Weights of a small mixture-of-experts language model, trained from scratch on English Wikipedia.
Size: vocabulary 2048, 30.3M parameters.
Below are experts of layer 5 (counted from 0) of a mixture-of-experts language model. Rows are named router (the router's row for the expert), down (a neuron's output weights, with its number) and show model dimensions 200-239. Each number is 500 + 50 x the weight over its row's rms, rounded and kept within 0 to 999. Numbers have three digits each.
After each expert's rows: "comes before" lists some tokens at least twice as common just after its tokens as in all text. This comes from a sample of Wikipedia text that the model never trained on. Tokens count by the router's weight.

# expert 41
router:542478511539469530537454483584473447561482571546475519434493441507500469448411500481427542587477407593451520479537542486
down0:456603512592517495509454478538576503475527495462375508454468494481471465485544456513495459510496541557448435620442529495
down1:563524535533489520490570457440474498499448479523444464564419536535554504406516554523563497529554436556519433496544480459
down2:422491490432491381431527522552534479438556618471625529485544487496487454577473518575491465511511409466507404618479514499
down3:498441551482487513480495503538421458438536506562465486548464489544460406594393477482452424484464539515371495466535481547
down4:631494430562458510544556469446512568487495534458522539530511472465453602547546503501473426452375509463546523526585488481
down5:466533404518474442443554535412503511517545534482588408576454520494532413453490505486434442590486488538464348423465537533
down6:393511527519459568481534450506537519491515441556399530368361559474553539575564530508514534482496451551547536413505531419
down7:538493522480475503482509524516427479395465406583496525499557551506497511429456557510460571483413484450515476569512568453
down8:426536463525420467381523495453516566494538588535547565488497520442532514481584479460445498457507434496497451494415527458
down9:540523392487514540464567443497514520492498524514617525510538535425535559466556494560515520555423460548614516473526532482
down10:448554520538492494458606487489485507398578487396421530513472515521458422502474458531547526491604425519501564544531492485
down11:402484493494621466371462519533568499526547554518499638513473538531475525418536555439477537522599514551488538472511489537
down12:423405482557446442545474580468470484562472610506435540553503499432498562461557502458410508494500566502556499523516422526
down13:483490464505596445497558476456525532574499581519463536467485429491536542533508593506507462477555540456511468489556507517
down14:474536579411537492528506610450483607448494498503521469435553590504481545566403426545501519483487544541535533481496526491
down15:587558569539483615437493573566515481456470440646420522503536411477568521459449513570490568531444459565486563548459431472
down16:465549593478461510476491605424491447429551458510597445501483521510498502544526494594469446477502483537545502480500431577
down17:400448479514439507473491463342495517452510541460419375470412477560514516522502499469547421455471438584511517485556520493
down18:414522592536470494491427489567541475502473482478466467515491473456372527463528535551467630525514482506529486445552451369
down19:517436434479475552528469525470461451466576517542471566492466418481544431433456552476496473461436486511456488489487487461
down20:525491498498529536502531611509606463465407488574493446485535454496527505564595450591481463548583498475589538562513439474
down21:532506587451481501457523558434500471539506502535502538516452469405421472452636464533511458511546477516539521458444547491
down22:520490458502494471500448422481506535627386594599474488500545617534433478416509508350537580491534451611418487503399519584
down23:462506428510503496503499540533478429541374452471542493407405537566435549576534556454532496539506471509510499457363456468
down24:519557530543474483548526408417493488414502496458560465508475528537493466514550492551557449478609520507450435461502560530
down25:572472537536515527554396488523413576454403460460559487432544559465466441485529442512531426474510541547522513535580555551
down26:504438504461483436524486459497445481481506542492396591445509604561573470486450537523495448547503502490451473542469575541
down27:477608541500557478509453518490525498496512539530630443500467534520509446499570409510456500541505382420540470491449417514
down28:565426630587496571493438546481482554425577443464514468535618474499570512569537506532419511484497572386473563544472608533
down29:425489489576520511478447442483432495524455443360448365409552520509465421557559485550544560498517570496566555543551476512
down30:516566542512492485414522558450564452479456477375531529522470421475468460545452497486478580578456558420551474519535582503
down31:506547587494553586411558465423490497513492602487546539486570549593474501453447495519506501555532352537466488422523528487
comes before: "-", "|", "\n", "The", "=", "|---|---|"

# expert 69
router:554447535533450477546432480558465464553375556498457514495538472419548503436380502467467533575446397540478506534552513474
down0:405495518555507464541455413600511493388425478572520437585505558480529616504495462476452560604458520441451403475503543493
down1:584594525525557624458557469556497523392409406513503564613533476398567522517517512492510491403426549516544502484499456566
down2:549482579402466565525507521560571478491451512466478444503535491506511470470424464491507468439506533565488442483460544461
down3:400459618438451438543525492378482481528468592516485429467489479510514524562537505456545510467544540552542455486491551502
down4:447553540446470501455479541552423491550554501502521520437555468507445536529479456492422418457392565359483489491514598539
down5:557503433513535461592507462400497467475503536489513527502508567477571538517502484413440481492443547431477542357535482520
down6:508494593423547531451497619501548508495473466554507430493466488535513505518525522462499497513554559522509465493575591547
down7:462521540446522548482488542541620472424532447475526441492486496537515494604579477530526453483460577466450459529460471477
down8:556529584497483527466516459537535495533566480539583472476467448460474460542550458486587563535431484501546581597464537418
down9:483429422504539523518566518492585538488491452557466566426475516499471413492441551494546463549403545424554515546449511445
down10:509501472530481518556588546534440517532496542462492636453536389483445439533530486510464515533513444536570495457608474473
down11:493525451512519645557542501467508502468485489449423449410624526575430470476453439478455456523495536458481560413580511501
down12:529536486441472555456496454458426562458480498483549563469546556492560496435544416556534595474457559469545493583539555462
down13:479514542448450416576495488383453489575530541537513416414640500540553514640487515502422483493509550476491499593424493507
down14:589437540448522485456564578492458402499421514549411432489559433457458546546507556437448404411446462552522517493475518488
down15:514420544473492504514489407536509581512479420388477474468517445482461561494480514493510491506536546510349559434464514493
down16:506554562507451482539453429424477618509458532479487570580420491543506521556471485537541591487494550479504439498539545508
down17:523514463464487543510529502478518467441500504529523555534492461535520550544474485393514495512537461478493538522511456589
down18:441512503433413570480477479493475497551598481448432570548569507535520505487529529377528540465513558531572406526599513559
down19:502463488442430424516486475455559583474547440458503643517513512415527585390451559469498473525481602540493568570576475499
down20:485444434552466559552526472431423619538622584515512590498468492449506362514508477510575499517527470442533482578548505546
down21:397485418456421537441521505399474490468481526491479441518552583562519543412445428474470507502452505371532510509412480552
down22:528464460520541498414475502482403475499519437450486499530528536393506649515550397490419523562410526448497519446618398488
down23:439506548581554511454469564552502509544491530471549614507461465426525480562421525455584413464463496482436437477464525499
down24:448479542433595496491479554501541529489483485484556575404505458531467523519477463582483493579502441525543487584533466497
down25:565433432461546474556458511488478503546549549469540501533440480566576550469469493537485505484527535522505539469465438572
down26:409598510408494433502459520525605481490530427583521478470425457538516523532446431549447592492457530502496459484416522394
down27:485578437430491532566579459540456462474545537461585558497458552590531529429514439478498441622489557491469521448512405547
down28:492424514560507474478448519521563510437518575457530465551526534351525499415435452501447460561549460488525508571431554459
down29:574532527487664518435441480481542579505545402534445539418449423589517450513390498545526455455459467464549528539462556517
down30:464535532445406547584460464478528502457480527544547526426412493480476464451602466509539490577551586430469533544535485551
down31:482495420512519577460604424510561456530436477527516498495497513508506485576579468496461397419423605517519541432552505426
comes before: "|", "-", " |", " The", " \"", " 1"

# expert 30
router:536427601595485484507447469521452504519392531466435554471459501435464440455477519467453511547431409568440526529538550494
down0:539477456448484415533556481579462556510548409580574395534464546516430547599486481574508510496471527510519521402468390501
down1:433510507483595496514477574451482583545469498527434458500564535478393593500606466424517471539530458570536528483498564524
down2:442485538503471522497631513576459454467411482541503537477413534449512474546546494516516489483465518449539507516532553523
down3:440520488515496459566517465435413458468540601472481556540534521486360551581549454485546417459579521534486433511496583485
down4:484569472460542544459440538510573560564533474407528532423480506527564451477531500535514585596441512473509538512478462516
down5:474482554511505478522555470469444497483502530494549555448546570491490451418439423508495554515513439579375501488554520441
down6:421554567501577505499431433508603605454425476476529578455472478530472521473561404524405556466524500475443451483391502612
down7:524457584488497382454406445640493568521516411440472482537492511533492496470548382477456410583467508457523565488457487478
down8:530514528476541468439497403456454484479455616535534516552613540520427511606500517542487557479478517480492561538524518465
down9:477424464589441564497436504473512556522498450475554525449422415502489532530443443479467444532506612494493481456519434450
down10:549478538564442445508452517510430415494532576515508547531490410494459475427477562433484504426455415615602499526504507352
down11:518538536623460507433437461532441472521440471492473463596457527475643428506506490427530520484521454589492507468488495460
down12:488439454471579497536377625495506582489458465531517520544417505499470567467512472569492546528417520430522478544510431512
down13:513467610538505497537481469521482519496399526475519465626466422441517510418534575625446447451545534538536574530527479507
down14:431520534519501531437487538464464434479447499502547519528487523467549498455523564487546540452558555452496500534437514530
down15:533593577470610393482485486463417513529456555543494422557453431454519434457539470490545461483550511592371524513542558398
down16:596480443496456564466460469558454504566412539462457563525472461451532464465505439450515520421536573494482552451518454486
down17:481481519471450477550529523558471462384499452459467472494475482486488518509622457512452334592464644588531410505433422505
down18:530405545531464511468428503511625480524591508519553498507440476486492436427521433560483525582520582517549452520411448480
down19:537523495539470479435560422541496550492439545635547553488587536489485459571528516474417549405623448530536532539576465645
down20:463539563567516504506439532518436437447599535497444529452493481477530537523625494525443449471539385501565499528409595502
down21:633467461459476528414484540474547614477536487563428538508491464471545455469499580493486515523488523498544470471530486481
down22:476447484523426483438500505522569484538444518463532490477357545535462490510442532412490524637595518484528489430531593404
down23:450514437501600390367454520497410518542499522487540468474460554393512464490452538555459440491526537535444556511597577401
down24:538562487486458480461422479512440568510582512479463428521504530561450506498511480452571600519497601441491403387543565594
down25:503373459451563511578500598498511395532496528546373455550442560520479451497526510507452474601437455546468366573433490449
down26:481536543548520535472413543548471660588569450556562462491414524551494449533459445523475524439574525424568531406428552509
down27:514445413443497487463507479522479505567580563442454454535540480504508530529547558502470470468380376546565461465528477564
down28:417502538495480500532471427462568480544522493509482533533527523533474470546565494542500492507525395601549417579473460579
down29:539482507551518559531510535530541478588537508518584625429483514550514350570572483418539518495479449639502482463483518482
down30:549459490564457486484545530461455510465553557508463584562465439497481492526472413493520453519431660451560420448539484427
down31:451566604555570452443547514503473541419446515475474487502460598461464506535456509503585482584470522403438478542511466499
comes before: " |", ".", ")", ",", "00", "–"

# expert 28
router:563429563592466494528488442512465497546429542534492527484441477442499431455473513474472576524432471553446539552532557485
down0:595428501432521539492562491564512478463547531536498543509492414443481470493425461517514549589434508441480559522519471539
down1:495377523637556451509505460562416479497579595429478537572501388446529485479507487527550483531453443491447540507475448443
down2:464438420517566522494471546474488576483569472506518573506457483555436547482546489580486509466524512454508477412627449479
down3:508517465484545592466458516500520588498439442495465479504380463585423523521439449472562569512503431613415463515492507455
down4:431566447411617425496489557491475527488515469482497551526517467531473450451509531488478594508418576486483491438414497463
down5:541535583447528491479470416480461525549577509433541514511493429558562441489466456457418565400510586496487479492588478441
down6:463480458456513497504499587488555488553464539602520488513452508525523484478442564487449428524550489508523448505559467512
down7:535528464534475539540540446444571512541491512423385514453516569524574476495549406463560494595515523548559529543560601516
down8:480613481572436459497424476544443524522586544449618475483604426489554507496472546492420455469447462572426626520484522477
down9:616574581394475523615525507515518457476501450479519538547456512517508566494445527556511472527493552587460464540491447506
down10:466488513547498558411486560540554524398539367502497510468496435528494419518504519562471489414491409540535450529499508577
down11:490474518440422548530563464459526593437475383585467525431529525450484442473599460514498449514484473533579521471481533491
down12:512482395503532574489450518448451431551511476504493487480519424497575475487532482496537382355458478471487462434478422564
down13:496449410481516475489539477491508516450526561530496549516548452503445446530467509493477516502466548557503544482471514471
down14:596497422528473474532487418530452467465462577514506410406526553466470514571481588526541469575509504465538527515500501443
down15:549431524476467451490414450443472490460479494467441553449450450492456572523478446478538396575517485604454498489437509538
down16:468484460466480466483548427466435529535471563531507468399475549470472494534533492385534472493424475468507492509524466508
down17:445464372597521468528452513593455491611533445495485408523566545487457540453540539499477468635518442495554500602552492467
down18:552491493552416425539442474552437437532483490452500526452539552383506504496493502530482425480505572428446543617480488433
down19:491463524460500397496462543562535448489575522526561438471586428427555578468505530495476534548537504472590466553467538559
down20:464549459545472558524505552519443579545409441511499520566487515527443526440632475418527477534498503464501427457501506460
down21:627540460520515402493581485524505402574578491576503486523534474473489521426461526498419592536572533528510478498540499493
down22:527487444562483521537426534635510550456446523504512501489483437503479481463489537506537548638504493461510493546536539521
down23:510414436442546434510483512472541369473464509531498528405555471521592478561555414454538523528377491545474458443525510528
down24:509448492428354509511550515447439455502512418479530583459546449572540517506493512528544454505429457478505367502428449499
down25:539390590524547529492496533502439530538605486511444399518530584497452483498533420530484451435471557527505501460547499518
down26:525460504449545503503569602538413580475493545439575509565481538527466477492527421507565442427443457452549454448393468480
down27:502572495453429570560454482584547576518464490481466439420503460608452501489595516474481528483541503534454425454533593604
down28:417523568559419519399583451428528484541463478460517463484404520530471467431594359496487431476549552543497591553448429525
down29:447528471495566436427496568556580529466499525486529500414399556550494390505526474531465468519557517559481512522561442498
down30:386416550526474420501458485548483517506523455408505546560524534433505505505555515444494431373496581473515532396446512504
down31:454544488489547580466522440430507554487539517602610492505490464386543523544470523475505558474574560557579525501604448474
comes before: " |", ",", ".", "\n", ")", "–"

# expert 72
router:510424504536448480545508484552485425522490558530455559456500474483499489473506527479444509524463481496441519547572514440
down0:468493544458408500516448402421484506473452527596525577492461551404510593522576525594494420467521393483541379579475464559
down1:462487487449517506569523551486556477415461508472473522513486414499485482371440319472435505540562425456513490524465476472
down2:515522566509487592490438501510404603452527440500514455435511473486511466471479475483486536451461538623515446507422513437
down3:488453465461465488442499522565367555512440523468565560507511550502594504499479491432450543429383557483510452577491557479
down4:402520503461502524569409443517469529549569502517435396446486543592503556552472555518516507432517544486464408382482441464
down5:462524439495499589442419516469533470492499488530502574443546441471559502498581549420455532503534582487524454526434406502
down6:536482488442434480504521524459421596487535529472490477517501561439479587459536533476467471546473434466481480510450531554
down7:514444497497508514508523446535442629436564527424518447518458453420418519496661483389487491456462457536527508550471456453
down8:438447491539548504536460379512499536458355554449518553533557485420440557492458551527494554456413436499505541497518490479
down9:449524511477485540519506502446587582486586541399478505560469558588486528485509532457486542565556505533507502421496551434
down10:533524467479446599455558519483570419529423537527522462458477505601436509539481479536489519553475538497424545506448530500
down11:531548492588475476508496421407529572520559571499413507465554474448462539569466497489501453460468549465427482447452526476
down12:454451481407538462517537476482493507509436504527497569594522524535548529502447558552559447516479492482493475456459524571
down13:575518516586446544601546535520451549483475610454515556555447483508483592447483475482592567491462446563543485533605477516
down14:484503501514487471596492527486516500529567623548620525534527598488505457633513584436513421426592417589472456440580485467
down15:467472531537544468484610479471474474514506554507477559528459510436406497546570528503583469423530450456536494531529421510
down16:520384438453619491491629555502485543520492523405547549563504494503603514448450456539526500504473429548500488545587457430
down17:516554504516597516500467527498441537497440496593521446380521571503509530507409401512525551487437538570489456517525517487
down18:592506481570494549510419413615467557478529461354414506385507524574559566451536484498506500481554418464529502514471465437
down19:529478542540464458377444498463584469488486459528551527516465510529494464558486540544464483593473510545476556510504488531
down20:472517523529493492475498469521449534416463467454511549444492462459562537381492537521485397537442518455527497540517577349
down21:564546516496457390422509549451533474599504484538431450568463406428555545500373496493497429500532564500572493504472372398
down22:579478484489434495568571499512445552533495501528531470475534445447515502502441473529510571532442461528504439445538455445
down23:414440437499548559452469456470413482493419448502592524544561490559539463498582486482421497568552533394448422531437457535
down24:511512561533512443528450566460469541537468487402517426528497535486489502480462484534556470432424494533533495469519568499
down25:550493477366459497418513563510476476493456551494430599536524484489553499529522550468434502425588500428529530515456502510
down26:471498519499480542447459501523539574513463474459616415482444481500510524392527456406531602487504534647513527435511430513
down27:482452542597564499584522457506476482424455467532532484488481638591461538480565405521431499490484489464538448471497486540
down28:486580538467443464532514454492442545522464477514514523394530495525512548489463404550499546517466494514582530556450373491
down29:491486466552463541492496492400465634545477509529502504550499563460486573515523503490545521529587518504523394456541487541
down30:516535480624408524564530427420548503482485483521448497517508451536494409410529506522546457531501557506438493496508598516
down31:469528466591519415472520520527510380592494435521524466510478574407523575493483563445627488475412515556433475324418476475
comes before: "\n", "-", "|", " 1", "The", " S"

# expert 61
router:517457559563478487496457385548497464538438500529437593453472524429501494483485510487472555528440430545464564548583560504
down0:501527495499418562507452510473565524534575477588361498525486555498436514462528469500502556559545388463500485540505578629
down1:522461479513538509537480449608550358496484592488522550466571460436521545471417505486547477534539581556487501498477479509
down2:464487510426555511538422567513515503543475537470575502468482464426497508408503536474551514480429545423483458597540453469
down3:491371356549489475549488517548457388530523483470589525524467529557484561529533552485502611569506477536529553626516517469
down4:445520460494445384405527469485446561454558532470549461515465491458534543464453496416476482514490458414520436489460501485
down5:528455493523440455453448505500610572549535567506485530610392499434511553560470542415511500442566507547529435481513566476
down6:556483548484569492484485582479459417530589530490629551443517466463494477501474455468451629543525505498549548604480504371
down7:431521502507597529620460369532486546484522455456475528466503511510550564460553511464475476573532457512486446460508396442
down8:576439486450398405453528604512543461545505440512479473488505522482528484439533432460497479454507496454543461498420534446
down9:529463497513534453493518568513509519458470524568627513517488484467473529453468532470546390485487424527512525490491571449
down10:543544532402484484529449533485550551542509391445431494439526583489569463481378470459528446553532494488591533559463499523
down11:526507482491628481589450509476480487550511446471520455453428515503517442449451593462541455498630360526421488424561554480
down12:532430545553515457515449500423438426444478525521466461467529498547513374484556474505462483468538470516448560492470368520
down13:507456449558515480458475503445409464591524467517543481529523422503509547472502462494536503574482515506481502481520534559
down14:457521580443483504482584503509436478518538449478539511521445606483513549548540369433394510500469495457522503549484490575
down15:521416424443563567529535524512458454497525520569545434621576509607570471465506489561450525481509510545556430529456470456
down16:495528401454481496519497480520617392484477566481497551478429467568546452439499445517488548532459489507551487424468457496
down17:523570491545541576472641487427580546483534537507597457505470507571528518558545444545543510528562535450427448563508546614
down18:501486504542596453467555497555489456514456530473516428507517502553511455520573542504399505548499505526492560453542461526
down19:481402471519467535526438531658471538449548554541481465481512463509536505430494590569598507498484501391523408423487510475
down20:586478504497461501457448422442495490458496445477537523469442568440465550510593525398557415498459441465462424498453457555
down21:462412582485536489495551536515527562520509455484545537450457441535517536514437502453454519512528578480421536489563532498
down22:572489433544423530493496378443475571514470493487442409467499485450463464563526430464489557565463372532556432428467440569
down23:530442521559482548552467509517442563486526570552502465533513498535547526506479553513574480475532532502510509494441540423
down24:432484501480504383450455445500453504414511558486525467492598415428495445549491512487433550529424591485462525531563444484
down25:523468389476511495528510427529523590614523555528499475471556574471469466439443491468538538526608451492455499504500507629
down26:566465431564555515482534508470488520508521566432512488509480509451521480431523470490468536462533443502491504496482514470
down27:535537517475568534530479503487489500588575496494547511529527411502568422508556498460489513516514415554602596460458521478
down28:582451478423481513550488501517445416473471449478466471490513504530528650576529437567509478556412478499465594498418551571
down29:505524460519482533493506523497495443374536546469521517484531556488552415576524508498495501526515563551511448455463464489
down30:584562515521543551558512501492473545519532415439435455521453416571530485427480397536542521513368479565589505372497492525
down31:453500573509503533462512441429494456516479445574497469532542532538529571466575462503422385517439530537458528370544484433
comes before: " |", ".", ",", ";", "–", ")"

# expert 31
router:488459525515466510530476462531458490568475537506480467443447466521490541408437491432454519564472446547408517546532566402
down0:517499520565419577589422454528490589470436498476587450563493448443486391530568591506445551476588497516454487469406454449
down1:485522451386473431490422587463440431440432493441566469519456374456523521469465486542566501465594588533480553527510414454
down2:522579477490503439459500590516552517539461520430546550579515518487468460520509507461478558535454422479528483547460508511
down3:526421403472416414337515562530556519462536479483575520558458529511544544491474514461511436499496571503532515490483474529
down4:557492449497467501481428496552453536441576517421502475579587622467506491522569474455461558406489539477494509518474488487
down5:567492519533482502523449396500562523483470490429490515557531446500606526537514557480561574565497555588422593489531469545
down6:447434510485531513462547460453504426452486550554448460493485407488472533472344513556538521588501426414548499529610435482
down7:467530449508438583461460539523492507389496444503512359545524576492517521491548408465475492530564509527492389424518573503
down8:492487405418494470574550491544531506489483539530512505568509471492543561433428484433552535543501492484473502454449420606
down9:507541499481409457534543401516591524476416428461494479396600555496469460517575630452519511542460440587504513391492473531
down10:504612485465531478502395557512466402508594501361453523479486431398498523541450426483453483523550571539497510461546476380
down11:486535520524535563525567527551497587471529463453540520528515510495567535481517516439528516499497584513587493528508503452
down12:530561469507508533479539440493422635525509511541481567590582483544446560475533556496520486447521593516565473494543598568
down13:533450487534446502462525436418470455623413448533532611536547545563539496440486566518443505581497465464471473561540550546
down14:447521490546511399499503473578543488514467550571504528520518543501489569493415513453463527552541457513613591499508533481
down15:503454536539489577559492515502528556564466395494511521443437485459449537547522576453483411460525586499485435543518497493
down16:491542488541479613506547462555381496520477488569536589522606391472531469500592521562457539465461482538485495430463518457
down17:504499447468501476468549470478529503466448446451505515489521512514506481502522487402559516497497543517574420539510472504
down18:480564433516476469452500505502466453505594567458558539476441479447497487454458497559577474563522460615555510531513366503
down19:491480541481390478573576475487517525548499557563537546487525497524383606450526557505478507500528397502537599491556531510
down20:431529413486535530551476554503487508478436477480485519483464497523485465477538457467457547445451597518530421422501564473
down21:468427531460489474550416494510534472554454567550484542534449542473522404568433468472499429492509536511435448545538489398
down22:419488507433533548501570478601491425541505411442423520515518505536498513443615473383523515494497529496421534473445498506
down23:494617514490618487409458570473474382527594482495474489486426517541568573491554469468541513447526489476573560533448542543
down24:492482461503450567523532561607476579571631435481546548498419532524461509532530465461660499522550568522498500561520576398
down25:436513441507507481371543599497500435498472405464514568439499481484513499528637417530520434539536454506526503445440503602
down26:521444486474523480286531404464441423490521433543492521547596549519482475501429444497446546507570496476350515489506520527
down27:481565588395473536514505519492493477497533476392453485492509453405594513437511429537499464555426533533420599569494580478
down28:550516545498511460496482484523535522586433591513535381587459482448398454537458475462474504486462457447496494508484403464
down29:563518555539487449556492488541445472521438492463559560514499551515532491528536514485427504424514492591462527563517518525
down30:411441411359445472486508427504504592367510447530546437458506521502451506466545452541528478633485456528529429542570562523
down31:463466482555429503501477475422492512536552481425457524449558529549561545533534556504553491513536486544435579478404495529
comes before: "-", "|", "\n", ":", " 19", " P"

# expert 47
router:519388575551499523540440476550491483518470546526427516467550463477520463445497565469477572557443461576455602542615565453
down0:579502444544566559513590481460539418532477479557562468541545476482525535529515545526528504477471504616536566393517441523
down1:548498496432547529502391580453456418520456521505504507510430485479472495456482445362515445448425628579477477597572541451
down2:534507537538513526413486502473528489549453535435503505538405474583463575477433540600461529485481415533486491485460501474
down3:485443499482533498481515506472454527534512495484477488423524581517456492559467519478492447408461540481468434520576558463
down4:530452480440550569445499518522470529456466412523512520509468529599535505440521414538487505532423492381467455470473481461
down5:556526426545614488465410505597423575491573506474509423525506535503488396466559482504555480542469524553510361470463510415
down6:540551530536445479534502474403458500481441557435527513480538494467509547439565509572507468497537453543421523488462400498
down7:510419521505573438439398559510579524507478589441536517501585603448441500520536541394432507463440506515508435530424407500
down8:532581511529589465524501522452570570474457529469480408516520587486450451517539498484560540478500488492512509547499450513
down9:392602511461535535581480523406518468505465573549459552524487500530562506528508382469472530504489487432511522519557455462
down10:530450500550513439424511487510503466559437478485529457541565542521456617530496495472432480575449474408514443518533481466
down11:485516522594526529547466483504412512467497475401469557562527474412584567541493471458416485485437460509421485514479511510
down12:402448492458476420539540527561557521514541392496530529466583488439492408559558499553554499513514571508421608427423428514
down13:500585528474499555497543468477523518552442563486508453520516519489547616475509519456508404535458544529523417575524513509
down14:469471574446547519476519502503495492487489375529467619513546520498480523551416486425465483500501559435451593538446473459
down15:472511522508493433478471436498505540447541491494484489527367407491448464537510554456450528506534518510475486583476473539
down16:513442503529496570482555542382546528530484512493488641500458486435494559471498467497501498511556507484548498502587574494
down17:561435457532471523489478358575466529528380461462590457553601485499450461521419509432477488473491449521501522482538523499
down18:520525515545459438447390442533491377504542478499459538601370518512403462563463479599537502482452483467491538612545566488
down19:468499543629462488540449471511538503468502512518487496539493465484420511539557484493427532446531538532570476484559527473
down20:436503452497465595480578488528558478523528459405481424514524505600477507458489520495473458505394528530474455519514550525
down21:531432512576497393426500578536462430510480594524523470512496413423489599523571509455432526419517390484478591527547446574
down22:550473491413458520514375455527473509627544552444441544524546537530606463446561547485550458497547449544543487454473401468
down23:540511477383519436546415533491472482433541414442472499467574524489542457513382449555503479582423393516434462530532561530
down24:457616452515462586501493462514513481428437517575473520462494450504551600537470585472425474520460457495458478478442451501
down25:376518599608458571464533563408603446500498428480498497501509581555601415522593457449457528568503623535481531470450467517
down26:525549520361444550456466429461561565498587472468462572469490475541585509560472586566557419545563570524489631609501474571
down27:552535485540546492412468401534381450543367486524544542578456545446443462416574510538449487531556451472483498587558502410
down28:498484485508423504479541463493412521550532511474515531487476476501390527491596512517524549562402453523482506381422538430
down29:502492478519518446498508511505500415489413533456437462671504557436445523385459511514461512444483562444440431608557502556
down30:528558514568528462490481528521492552562480505421536458471438622499472512593579554396551608538537443421559529445414452501
down31:514484639549485533512463494496567413607430530606553484559424498489470574456521524462521482574446537598545447491510500515
comes before: "\n", "-", "|", "==", "The", "==="

# expert 33
router:501460568551453502576515448516460463552435513504470504450534441457496502475443499396479558539458432590451531514531568396
down0:405417522367485520538494529456446523463468522432536448498485589527464499504564425486496551560435517441540506556407571481
down1:493498559455495529533458466536472503542420506597547516461598545514538511486330503438446499496512461479432466466472579487
down2:531453533420573488523465517538503387462449494465417520452466526521490467400458589467488565556427544478429570452515560568
down3:535533454562463419472509519518575487505444557475537458430477398488503435607442547588566523489529520574509491508484534451
down4:488546481616533495549499442481584410452474483384486452457493593497597555523602547493524479462543515511542457504477595558
down5:591408434400482420630438467486473533480495457555563439563479463545442495473464490498494398535510544488514501622509493451
down6:477466499556565461584549447510483459505422548476516423540549383572524625616462517517537510562542481384439418497473497536
down7:499444532381426450547489595551391439473573516479524572484453481538426463468525492490554542509535545440584449599529519532
down8:437522465478487461541426467519431547602494489431439446577452538540620534469535488573575491481446479523462513481529595494
down9:561484548499533482551553553457476363545425503502498528433484470551527444500451517502469463596525445518414428462518464549
down10:527464525440509514513427493445540479560545554494448417494581541533548400607543497615501589522505529473509456429436579525
down11:473414515528543373426477493446412602455553521465470550537470473543554508503423503475592508524487433432395456524535571464
down12:529576384518513447480528394473477537599506499501602526403456473614514555487541529439438436510575391580482443505426570449
down13:430470551421484565533523491527427507471496497493491386639501483460472501545498542480477424519410437549535434439562527592
down14:507507475547460561540424466566483498490497511545541517452478585567472515476474498491396455494541451513538516410461478453
down15:597448512490457581486547501467551552555412502449462380527472485502476436583496506561506396449492484527539418453447506432
down16:406460584478426564479488441457490546445443542422550418561400504562474444436517557552513547517471512491448480479487483483
down17:505452499525498566535506389555539569428561475478460508522458516549475543593542503511475462513470422510597452418495454424
down18:485438516533467447499468483581451442473598537529513454558503489518523459518538511565522509507491477504408475459504450571
down19:508574528513597511474485481499510518487525450445508465526603592519439476524493406527498467513510544500424498510494488459
down20:490510554475475564446558508502475394456461448490566531516499533470476455491543478548489434495514444527486483405529554461
down21:657451458583471582502533504475492490523566494462484523413563544530461569448558510510500512529497418478512417561520499514
down22:485550399465530609492466545569578523448527525497467423588419494470496446508546442499506540605493424490581430526377548522
down23:493538483476488482409398378519528519525489550550516474473516420490582486603537436523443482489484523436467471452458422468
down24:486470631597426507568478482452456514563449528414493443520466474448594488447410541481451431499492421507485524543558490501
down25:507482433459403469459470417500520434601601554545484645536472483449498552543423519475499476552415484452519503522443567423
down26:533469586514483476600502548516544500455590533533500495475498456557502478484470471492567489397577470525471453559480530555
down27:482459592491497466558462350482471437547512534562457477504500593579566548561507485389497497512442536529558602511455542527
down28:395490447522472476539499541515445483542548465489445569396416557506409461516517588511433532490550556497513493495444503503
down29:488498461431452539483487461505491525561498458496483508493469568558579479586526457524533541507452538297499437495426434579
down30:422402496591562500503594496446481513430476549617429478534486507489488528543520512554508501567573536506463503475442489436
down31:529636566471534555596616544443509510471551555443401427484527531616495505501576466481555457563616456480511476538464445471
comes before: "\n", "==", "The", "-", "A", "S"